Experts of a small language model: a variant of Muon for the experts.
Below are experts of layer 10 (counted from 0) of a mixture-of-experts language model. Rows are named down (a neuron's output weights, with its number) and show model dimensions 256-383. Each number is 500 + 25 x the weight over its row's rms, rounded and kept within 0 to 999. Numbers have three digits each.
Before each expert's rows: "comes before" lists some tokens at least twice as common just after its tokens as in all text. This comes from a sample of Wikipedia text that the model never trained on. Tokens count by the router's weight.

# expert 49
comes before: " |", ";", "U", "Z", ")", "N"
down0:467556559469492491529467497530434489551492490528494506503490498480522508495498518479547503535518498506543460491506520490507460548521542497490567468482503510499505506537474496455519494474537473484536447465506495512536513491512495507552514508514463504446474507488502502538546487484498534490502503545498523533485527524499497497536485482512540489522478527501529480491440540501510493470516
down1:478494520495508486491473500505530483492491518497513475487545495522538459488486537526492486527492518477486548510524525498493467523498490473492492469521541521537499511508503412498472520431484502523463507495491507458532483540513534457500515519494477517555472526472498488493527508520520556507487473510525454492523492478543531489475492501534495475443513525530541497484482507559524527459510
down2:548470498506540482466519488510523475525494472508511517507486548507481455493537540519522519500453518485464509521552458502486498544484494494494522540523493506542440475477539526490493484470520462500478536512461536453468482528532537493492488505507475479525497535541532456502522497505462538443508532476440529487507502486505537529476466513528502457476481491555560489506490514488457483463452
down3:534471490500526501456509517474503495532505489550497510494512489522482521492523484485531500493504512556476518486522512506482530513487557512484483519445501482479494487516493445527474512494451513531519517494541522510519473489498488515491499500503477510514475498495509545460456496463483537563499523532517499486470492559509496510490540487532473467481466477531473492498526492508529510493503

# expert 34
comes before: " the", " and", " he", " which", " but", " a"
down0:486506505449521517486498476510505521495554496441503487487493515472452485464466513478530477507526522486502503492537474483500513515509517452457558550484484482481499481505552478527539520526556467496499479514464527508495481497480523477517523543520510509483477475535529499487497489492452563493503455496506482501523540468522487504514463509512493508489530488545476528505483513490467495465516
down1:478526504526476494467530541491509492500508481497469506519452526477486475491544503528460515509474486495522498529447535537434519493528490442489513512481478469519525486519521508460480516569520547531474539517514464515512536527485494489465490526520511508482484498524496496519511539516470521474497540536474526511496489474526554486525462507546497489498506483478491505501481494491474462513495
down2:460468472564474492509491522520525456505530499515467478526525520526498511506504538521507547533497475492475507475508504489461510444491521512477483490473502472479479453539506512485499454477486483519504505522515440540508523509502510509499564483521496526496504504515500517522469504488467495464430548491543479508491505518506498446460527503494477507531526496491515476501505504447514493442496
down3:504437470518537549499491492529495484501525523502499509481499521522508561484451453538469497505502515514504481493479505467432457505460523540473498500478481502543516530527484557507484519550479504534516508493480477514470519494458485496529495470519491535507496558537474542514462523496494485531502517515532533494506523495504509505482536495527468498525484477513520535542499488487558487469512

# expert 32
comes before: "s", " of", "final", ":", "ing", "d"
down0:491513478535527505497460488517481454463472540477463473495516482505537494496517527499509466521481550518534530449492517518530459509466481481520497537456498516526460486547521502525515522473508497455547488542473519509490460550482493449490488480494509525508466481505496517522551486522496478456498525503539528508492477479492536491515510515442509486447461477503497469483531506471497519473478
down1:510476490454520487563547482526539518527504505492465495506529502515478511488488490523496503512517507508483518479537524490462503482500496475478533468487548543504515492550499518493516495536498484518486505456515475475543517524483419518464507477476482490530496504492523499486565526529486526502552514474506525524474482528495476494525509479499471504504454500512500546492497520504536499505451
down2:505563472549466490493497512438521500511466537497460507516491492490490498517539449547482504500492551510540469508488473511524475502504523499523486492476484532504502507476541435469536491537418522488529456539469497530484483543507531509499496501500536479501511543543509500511468549500518485538499473529498494502510530465496479480482480488525543489480475479510475478499477497524476462495469
down3:494483477528526466516496504510524489523487459492495507537488496488537546488479474504519527487446458476499489498487522493509496480502501474500495472525510506481460464511489509457514494487495481500492485468496447498504507497530519466462490478481490490547541481467505519548505502509461556501502486525501501495521464500441505507525530496491455498456524491501474519483482516438521527439484

# expert 24
comes before: " to", " as", " in", " the", " a", " by"
down0:525487453508533499475475492506511453516524498493561469478499530507498509537499505520467518539494509507484484518486493538476471560491571492471497504517478500535461489500500441497505493486532489526452466559493522481485470523532477492519469506513525534513489470526516490520555476489487504449515501511522455471490482505501542532513507507550477521448476519515556510520493537527513481461473
down1:519504484526449502492487478496488517520536541559492503493501484495512508489512523513531537487493497476455514513522508496512523472514501468465535526502520491453514495546466524517504510453497450506503484506453488490526529504493457429523514515538521490527494466526481501520514476475541493507506509512447487523513461501538534489514495441509475497498511502450509503495486520502537531530487
down2:507477520475517508480519458504512483485502526549487481510533512499475465491510484479480470478487546540510528502480566460494526500513505466519542504545504476504494457474483505521478500493478508536543495497506494526497504497545501479493516490475535472569481480495514495497519530573506501463501462496544494548549500464551534483513483476491463480466509457516531505531452466531523464529475
down3:480475481553523505478462536487519468502507494521496507487484511484472518497505526487504529496459485460458514431485501474526510526499508483546506494528530477466485509526500499456477485483461489486508494495510469517515496493490506540504506459558511532502518477525500459529516497497502490498476538511513513496533525536502509488502495475514481485492490488461506511490473526501523490499479

# expert 53
comes before: ",", ".", "s", " and", " in", " of"
down1:452510517518500514506513516512504514494491513477480485485517481518511541488522433497515522464505473538504501488497511490473493497538458495510459486485498517514466497464502509494490476503545518470507524488529521455464512544495491476503456506528477497510516539467528520484507518511509500494496497479472526475493499471537519431509525511524541484503490452490457467510511532489466495496465
down2:485504510502498489462441508505508524493496520524526496493514469466483517531524480505488550485478496503486460510508489511495508469478462488514475486480485489543481480511501475526491499480521526523507509517473524500495483517515474504453503526520511508503508536483503481488464510493495471533501483517496495495482505484490442495483498469473518494527468457498452476527464513474431505480498
down3:444495480511531532478481498502500493488482479511491491531492455509491512480471502497530495467559491534490504476504498499494499504465486498496479503487471492489493471494499524474515524512582549499507490507448536479547521544508508484518466519538495522461512509455539512519496524502548509522468507475443480529486497488533494478497524519499515542497481484497529465497499543526495483468525
down4:483509483456535572475490472488500498513478486491478488476535494492544487478475525460499503548513465473519479496513479497531521529529479499514486533506487502513523443512473531479515499541479538477480552461517498509495517452458474467510436540507531483471503490474536531462455476485514532511509520498492458510466508506465511487501531464553497503470530519482500477474527511523520514516536

# expert 19
comes before: "|", " |", "3", "4", "|---|---|", "|---|---|---|"
down0:513499459492504573457491502493527493469537538512481472550477499486503513478452491557497528533481510508508450499509482525490471495492489467521495509485502497519518490490507501473539498480516484463504568481505475543494547519485495525496510483484483480551531457502546457489495516519522503500492503543488528467481510518519528472459512475529534511472482503504527508484525494500496516467500
down1:508473427463492526506471518496562549518489486493525490476489526530535501548483509523433492478457510564518513548486529526518513519525515500503478509464483502515515536514542508534516543494546510538524503510514506521488508472514471459523494506500514504490505518536561480489510516483501501486492517468470493496474550493477493511465517474518460495456467507505484531501508485481549528520564
down2:474516471506521530499503515481509475497509527512475494480466492503496497506492545500498520463488540457454489479486463525483502495509496497461481509507525484445479475489495498483514497538520520487472507470542481538551458470547485476497520523497545474519496486498539489520510453517498442459502495502452511490483427442524498446509538466475492468462513509502476507497504478514456468516484
down3:522512496497520491482476564530491490474524523503480511507493514496490499565473523536504492476539506512507490500500521479460484523503505515488519520515473503439502464514507531491494516488443490449497530519504512495469504490495501511508527498510487500485513527474546483491505510491521504487502527511492459463495502528473485517509465484469497471485530492523444481539500434515544481496535

# expert 42
comes before: ".", "1", " States", "′", "3", "5"
down0:463529539516546488474472500542510488491531490504543470495528482551506515531505483500487500482458546529478508510462487472531518500482506529532539486495488539477505518526443552538472532498481482507501498520515515507518503516502466488516515519519490485514481506527459456477537526537509508508500524519488510505473494470472533526506455537515491494529521486515507546473476489497508473472496
down1:505544493505528535476513485524496490504525521475496481553513480481520467505474491472498537495506479513508479495491459478496525496474492510462533491472474518492558470498459533496492508510497535473470483500494537465525515488508494494491483489456520463546509490474518517499507464513453533487490484465518495528491544528510485499511558496483525437521515507482496520508488520507528532470487
down2:500486515541492462505495511446448513520531491470528494511490479514508502472442533532502503521485490502520494478495515455491476504547467512466516518515474494528520495488470521474498510509517508458494517534527487495513523530450471512493515532520512471465509502515495470524475534501504447445518498503480503498466482487508508491544490450524493519517484498471474471497504502501537487500476
down3:493520501487508547462465516470536520477550498537519528487527512496518523481489504484516450465436524506468512551515530557456516477482517476507488551521513515469546517497518550497428511475502519513506509526488514490519482507501489457474535477490482487473498516485531533506478535467527493524524520482515489511495452486495525516490528459512479476473461516522456449548508501546497495487524

# expert 46
comes before: " |", "1", "3", "4", "5", "7"
down0:510528515473480468468511493505521510490512505475510510570482483522460481528498432502505481484516447498482475504512522505527543506523504455467473493507519490459521449519500505487518543504445519495527489484470498485497495505515538523480490519508509490484501501470488509489510452515514479501497495457534491455493506527546473480516506460488510483506465504498553505516452492505466524518486
down1:496551494469490506480491510497529537505544531501502473497481499471513473463506495482500479489562540464519470467503537539463484478518489485521540488505517486449473489494508495515477494505494485471515476506466500491456496503516504509513488515537494487496435553455462543457516531507463520475482509507495546499508456538520493503513503493519566545475481512484498505458508490490488503475470
down2:527499490514443482551493513468476510543516481480500522481538502532495468490514505459536505518430475510472482488502494500513525485563496481491500558503527541545515497493488417479477477508538510484466479483505496482481517466495469509496482524531510480470485457524467488506495493492494490474542547485512468499520463510501517483499433510523546504515508515478547492492500506527553432517509
down3:507496533487499512539520488512480491518513479528536519531506449493507453508557462490522499485548475518522490516511481487488489548475473499512523535493499505529456517499551531454454471491507544530494474490531470537532520483511496503501490450484453502503460478509516526521508484498456483492507457477516481507512503517528485494537463473488498533443499537486484478529517494531481511520477

# expert 37
comes before: " the", " ", " a", " his", " this", " June"
down0:510505461495497469459472497506472535503546508515452509531569497503519503493479497535486496500494464498476469486534493532505511494511454513480529507496478468531530485532448471498525515514474495520449496518447516532487520494500530493479452535525472535491509511485518500537511507479504479474494545507488478524504477507480499505498476491522464534489489506504541444476535469491516490503495
down1:464481481474501504526511492485512535515494503469498500508503462518509459517495471499458506500484516537468505548537455507482493470519497485468511418492505485556516545521471512492505532487482598501519477460489534518508520503565487491487562502500503496496504463513539481494523495520544483517514475481465476495504532476484500483493497525500503495506486480504509523475498495473470490500492
down2:501528456491462497529492486499474457519471497483504554521466554533490502515468522461492528501476487520480477523484530485515491491506523505542470473509463487517511510495512512448548513503562474504503504507528478493524502482505496527491521496521511498472531520511537491471468545492498456475493517525495522489495473494565511491527519444525472526451498474529525495533525491506513529515484
down3:440457529497529471460468483503474511480538519493470498450461511535511533505513517499529452528546499495496510501507476477519504466518510534518502540500451481487524510493503485473535510491506506492482506506516550501521486461472467538490561517479469480492488549507463422476527458503517480574473495476443520526500502509504459541513508483507565487510484474489524493483542525510460504507463

# expert 23
comes before: ",", " |", " (", ";", " –", " ="
down0:498496498545514494504484532539485521473492517507498465502485522491476492514443508551469501486537439495501501482520475516523538481454537509544526538499492510527453492548542488503583495510515478494462466521479507518505508515459504469477501536491490456517512508481506486483521454516475517520512527510468460537507498489540520486481511474487509521517513493474468508483475515525525488482442
down1:487514475515484498478503450525545484479516473564493442518472544523436467495404515473489516496473476494481495503492504498519497486498509529493473537477507468519517489484487493529520499487531480526474485550513447489457497487523552499462499456479500519447534491523495523488503459486538521506510526479516469510475491486513476491488512511528499497505455471507475505565438464496512494514484
down2:482487509520543497466502513541521506497526465512504464486490480478481469467486489490495536493555482460472478521505506528496518486483501534514499489488497501486514526538476533500540554505437529516507445513529527501495490495468492513591435484533483562548489473501513511464491448490468508508486511522505501528536503503541526521496506521505515525479499523475530493508491534466501530501485
down3:455519452466489486504545523463518514518498454488504493491499507488500455539536518487541523499476512496509500524514502537506498471469486515512488503477502487464514493505485477475452534506524512471494533561499489541532497505517539517441450469506485504509520508501516521467512526542532541483503458530472518459475531511510480508466510486514459494500504457551458528549525500510495489527513

# expert 52
comes before: " |", "1", "2", "3", "5", "6"
down0:532488529495542511495420501526490507514527496489486501504506476501479444518509439504469532510539555523516499520537537529504504502508440493528523463505481493560491512509538539499517445498546485509486527498474523500502475467490504437522517498505471492551498498490490491450500473488494471517488478509481512509521546513504530549458499502469508540487503498538481517567510522511553539498486
down1:522551486462549474498502475500532441470479525466517494520522463494497508509530499517506470478470544504497491490466506499501493509513500452512501509510497549498522483514530462477483497508491510506498464526531519501478509489510515478467504510444508519494543511476518482507492513479508483489503579508509499462520451508485534517480534540521462473518526486498508463518502542528500507554443
down2:483505486497537481540530494458523471456484468492449466519495498477498481482497471529507488543496500472480507483523496507499522478507493446508442489480505532507527509512516474469518474520480499504503494520485460536485562482483490481511447466475510499487534482487492508582551539470504476468492455465515519462497532481511499510472504479467473538491510446504502504503497482489485476537527
down3:500491492483503484498458496484507485486479518464528482510500525526478499471506516504501460502546530524522503506502496464514477500498492493504546466512495481548516506507563485498511500521512494515448514517507489513470540524540500532454485491509449480499499497507478495501483503520495515489497460502477522515485450483528472482526521471516430468517506461493451499499536493464528500469493

# expert 22
comes before: "-", "\n", "|", "The", "==", "==="
down0:511504472516508523462500516490491497481552472453492535488504498492499517516506479523489492502518505474538505524526453499530474523463492487510507488494515462487538512419527506518506526513509513489484487517499533482499527495518472472487509498537516470502512514513498451467537437501555509499493473497537457517461511476491488478497495497497569526502501453516541533505481525499519509494511
down1:518507459493494506562501490504473553512519561515489501533492517518498459472482501540513534488501481500531498537487510497481499456498524493502503544518479461469500509492513447515513465553487460484477479461532514503499467499514453452495529458507540510511495485542489502491510520515468506510515483518499483527481492516504464487527519536444487508523487464500536468506506499523534511482503
down2:494491471488483527511487541540511468476516506524513542486555519507482517493498504495521512443495526538479493494494518505517456516491510520478480468550547494504490543502526507551494537537529553474501497532486532509509533479532474558450525494540472505526460495510498470502540503476490552506471459507506488455506496467473501504479518511507492493526502539520515460506499499450443514543519
down3:475506551494483503492528498468496492529472498506510516471477484506506481552483516476485498497478491501495494444475486525510487479502436448490491522542484530535472477491556498511469513487506514507443462549474455515513529494527495518509487560500498475461515472483460499506496501504513494492483469486479563508545503535528526547545526522522516506512516510525473479507505473479500488530504

# expert 48
comes before: "–", " |", "2", "1", "=", "W"
down0:513497508521491499468465517516480534506483490496488466511513533470501545495485484516522520477473534492496541477496509483531478510485479494487502492511467520557485472456446487531470509519519541470479507521514483496506495511501538508450518479469474532486509483477533529533490507488512499491475455496471466470529507487493491513526454491543510498518528513519467490487530515507510503554528
down1:501502503485482526521508489507507466465498453493515493527511512465488485469509483501504503534470516481507486493493525547472539475485499524507469533469492522514450493489534502506548482490512510465533493514541530463499543513538524475522517549473474509530494473505483503549488465481481539509491504480497494488534471511490543525514489492522558515517496467467515530511484491467488490516518
down2:483492507474465488465513492486511493476518485464492519496492519518533480534501477505499466459500474472509510482476538490456470520533478485532466476497496507519500519503519492500538521477491498520533529465501532475524437476526517495497498510485510529524476471475467555499488554510500434510492529521494488500503560479474523512446498492476495509520497507474501468457526488547468500481539
down3:495526499485498505497523514526463493521447468490497516502521453476509540523527490519495495476496470486470548482508483475479500485481506505536492503493512505473494491525491467486495508486446486519507452508479502536491512473534509512529524458483519477510513508489496502488523501515504486507512497486510467464515454462500516521486512483499495510497485556471520502519522533499515520488526

# expert 51
comes before: " ", " The", " A", " Best", " \"", " Date"
down0:505507482542443468481516460529475467524494535540497549513463511497509514525498499457521526455573500473500534470502482515508492498482504522524503508522489501529507482487492511498473501516556465517525478533495482480543471519501523478523459480488482484501467527511475426505528481522514493534464464516517510476490526502477491500517496518475457485509526514522508453512565475480481484513490
down1:495465511556492527504531507552456506568524488495456502488516491450545480496503481511514462483533524537482493475520506479488507498524436491473502479487475508479486511463487467476475557476545537476500513476479510515487514473532498457503539522517504513503455513547493493493535508508500509535535523486458497526485474469498497487526498469527474512529479479530513502511511491464517497507482
down2:487482490468490485488481486544469508509499499471525532505505530526478534510523499540506529497545493531475508487520485482484525504517494501433512507502513487474513498480522531461503473494541542518531509468472502522449538523530494478527471483494466547487498481487483482493481497554510551536518520475498495490504528494483516483477476490503535444516516508494458495516546492424511500487484
down3:527559509505482489509502465510491484518511478518514500491512520458461504482512472502532529529501500484477507498482472494540525514500505483499489520525503485536487493502526537458505511448511491478500505519497512486528518475525500464482487518508528471513500490502513487507540515466506486492532517524488512455489535550523568473456469516511526472510428487484513490481476482484526526484483

# expert 55
comes before: " ", " \"", " A", " S", " B", " USA"
down0:500473438485506464490497485515524515478534486495507485501445482487490504504484489534493478487478486509489500509488488473493510504493488505490466502496548453515517513481516474532487488511468545486548540506521507543529496523489488488444467509488481530482556475545493483512472511472497485461493483496478541484555503529480511518541460498472503490473532471491540512504464471505499479533566
down1:512520466475501493496475489507477519500499472498489493467498507450471502515511491483475513498478543536499525492506479510520500469506464530506523558497466481506503551524517495513503501531462508474509466482556524476497515472492522527530545479513414480524497502510530536482470517506521496533495520516538476489512522508499498488522545511508558493525490508514501493519474508526507510526476
down2:465511473492482515467503478507494495495508512505501479493566539515523486475503457518502487527517555510472527485550500512510514462497501514517536517490521464495466512494461500510509513485474464524482491453509494507500514498510498516448475519488466523448410495493498492496531493461506545519513500519511540525509487491493500502509521476497449510510559459452487507477475550484487531530523
down3:497522512539467439486469535514505507459511522495506480456509516482509501510490511511499504439475493518495532537491481489505483526481474525486509500471451463524570523528503503499504517532526555502495504487497522475542482481518477488480543501538517513494459491506486484497496466507513496502532498483509467508482486515486529492496491468460494516439520473497515530524507536515515526541499

# expert 12
comes before: ":", " |", ")", "ed", " by", "):"
down0:476489517530520515502487458537530545505535475517503561470503494495520490524495506503487513509508471472504461524479476516512459492508484464520508547534537460545527502497484510504500509440517486460499459522522476497525516481488495486515503489470514491516530469508523526488517499545496494491509491516558524446477484472523548508521530499502569529507481520503512489489484492502505510468511
down1:509518456474520454505528521512484481531537497521486525486462471457505478563473517513439530531595513511503481435526491486491499500481552498499489489444498530496468519470495506492507498508521482535520501491535460493508484498459502491498543497488446490491460469486517495501519469508496489485491524501494487511483506505503481476431493475506475476493490491524470521507516484516511485517488
down2:534493537467495521521491509503486475511519503464474550507508457514458534490523455471524458511501489560504527517514508522472465498507503536506504487484540469498467505525528508516542529469457494527514443475527548471553519441540519485531524506512517514510503511457487510475495502441469495514527476486508532540514524488469480505481513492479505498473492478494520503501515499532479501473526
down3:500491523493507527470512451476455564490485516467476536526519542555494520511473493468461489430516540470542484500487498468523525495508479488551493495485478495493501501515451495512517510506482481505507484524489534507499498497496472516513523552503510505516503492484509477504494523511483446513493484501490488474495491540505527457503514481504506510498480445499478502504516492484484528496467

# expert 61
comes before: " be", " a", " not", " been", " was", " the"
down0:539533493468510510475502495487514484527492534527484485497508506516487504475515482506528546500493512536481526529551461497455491470516502447451541512537513478496496507511470506489487460517512512475465521534500461542499493504487520547538498481508519496496499539434544539492485505476560508482500455529459529493519483494480504466477497480465523509472528518496498526480507504456500506488468
down1:499523524476479526495516494489486509524492493476560519436534490506463508495524512526508534525506508481495511488518485509520445505513541507484513519480508524506492481480499481483513534491506481501547480488516462536503496513501502517503507490481536500508494497484459481497498559510482499512459506487482530494511509488442511508481458500488467495501513500516521482492491524508518563495434
down2:496506506486510529550535479469504513450520483517492490457510503505510482519477492510493488570491479521551539477488469509531525531503486470501464501471500535445506478464539491532526525464492545464483520522481503468497493526488490488457476480497496495444472467473522511493553531498452523508512495478488522511480507513534494515488496521516507497499490496515496486531541516454509466494548
down3:518502524464467499448519528479499505519509474478476485522515474475516531510546510490477513478501520504430471481464536510508482496493515497509482509509475534521496487523503545496528523510505504463477493523543469525456459481517513489480497548466515492486515489479479466546447467509505498517513491509496510513479481467474514468515491504538527526550506543474473518489498462520520532467515

# expert 7
comes before: " of", ",", ".", "s", " and", " to"
down0:557543502543480510478521518504464491472524518493508513544524483482487523483471538523538472472545505498494518520497512524465513516461504486458473502472482524528520490499495505504526465493438449527488507505501458483491535493515485501474523519494513506531523462486445490508504504499521502535536525513495494487498498469472514512459455480470466505497556508521466506489493555505483495481534
down1:539465497526498514492468467512517493514487509475509482514501480518511502510495544498522475531579489516516490471500506486512501498485510480498521497481518527511500458516496538528493479507507451525522491552461494506480468478516504445501467489518479510499436516537441470518568501572471513489514539523465475535522491509539457527513482458483495511437481470510519527538511491499471486517438
down2:503494478522517476516518492525520499510474435514464510471506488528498510486472506488490479522483500500477473506461515488480511506511482562525485486508481494538510517485446499468481490514483499476497542526449460543465486511499522509523498503527483554492516522539508510572489481527514488538497554517481498524482510543533501501523491518509503494533526513513522546487474522494525438511556
down3:542489525453465513465530508527536495472555518569457496491518462481517487481555514561516503513496472498488464514506450494525490533502481479513504479447505517517503487503489486485484498463507504498532500487463495513521534474468460533562531492481521486432475508544474515528496486526554483519513508527498504483487464530526443502508506512520538513474503504501476527481499503480504509532470

# expert 31
comes before: " the", " a", " his", " he", " it", " an"
down0:532529479500492478484498477520470535487482497524499497514491527512536488481528502474507523495489537490517505485505520468502534499509551461438521542511512503456511497500509519525446500495484502522525510535510496456517507495522563521512551481524504503501474499507458554510483473450501457521446526481476490516488553509506520451513492489570482511509469501456495489525522503492507504514518
down1:514493501467484463502493485531501494495518481507490512529508513505510446529472508476506495502544495463486501526522465462460519484491511483482546503491447488495480455482541481506510513453539515475512505512507516463463531442532502501460506511485516496488514494530513481519517493515493541514518493490473503499461554472491484507460504517504519499484516518499542470477529527514527482456517
down2:466497513477471521534521513446540512490490457487528472518508494539455514505483559503535500527513481540521458536488469503496489526492485550533488480536503499472520458498501492471496495477478543444543495456485473466468496495479489517520501472465502505500506525514509491513506502507506488499503515474530483506516508518536485486518518488434512475457513502482472499485497467490517498546500
down3:452508526449504460524467512498483529496498513454469488520517475517499528512494492519481493456489522544481493514495512494513513474507515472485470500516504526475466498470474519468495496514524515512476521507527511458455514504504484503522494506480464475510549532498466561532500462480484479492483504500473509520505474493506470526506512546533511478531521504493515421538465497445467473520552

# expert 63
comes before: " to", " by", " in", " the", " on", " a"
down1:492505488467508468494511504474479485513470542539526522527510550511476469454514515485482485459563480524536529495505540543523536470490488497524502526486514507478503478478477516481486455507509491502519517497480522520494485531518488451493493469507468491522482473502476514495519503451492487465497517512513473559544505525486522465513503505481460454467526468428527464480514460498485459509489
down2:458501573504518489511495467542545520496509458507522540485493482474495526500507492496512497525513469519516512488508481537511490499495474445491466498526503496504444464493493494492460504495531479506487524479502529506506485501548488451467451492506507514497532512499489523499467497513522490489478545497482489483487531478496489532504514447485492496519451511456492496485548508519491504488470
down3:527533518489492495472518471495465543527491481489485503506497540493459527500524466478497516497486529486436472525456514550522441479551499501489508468521512473553512502496526528502528475494513487509460488484518536538496503491528493481495497511556511529476490485519494487501474494482475508502490538509508490485480510517525528525502519478509491499520508489470499516506486469494519511524437
down4:532468490488531540485573495517526488507495496535489501497459456524524495514500447528534520508508503514535482501511468489475508515502546504482512494508540480528504464488478482520528479575514520478531513495478504483490509504475550495493487498501501461536545470515526495513488498498509529531510502457456519471463504492487496477483506509443530502488470509555517481483481498518542503504497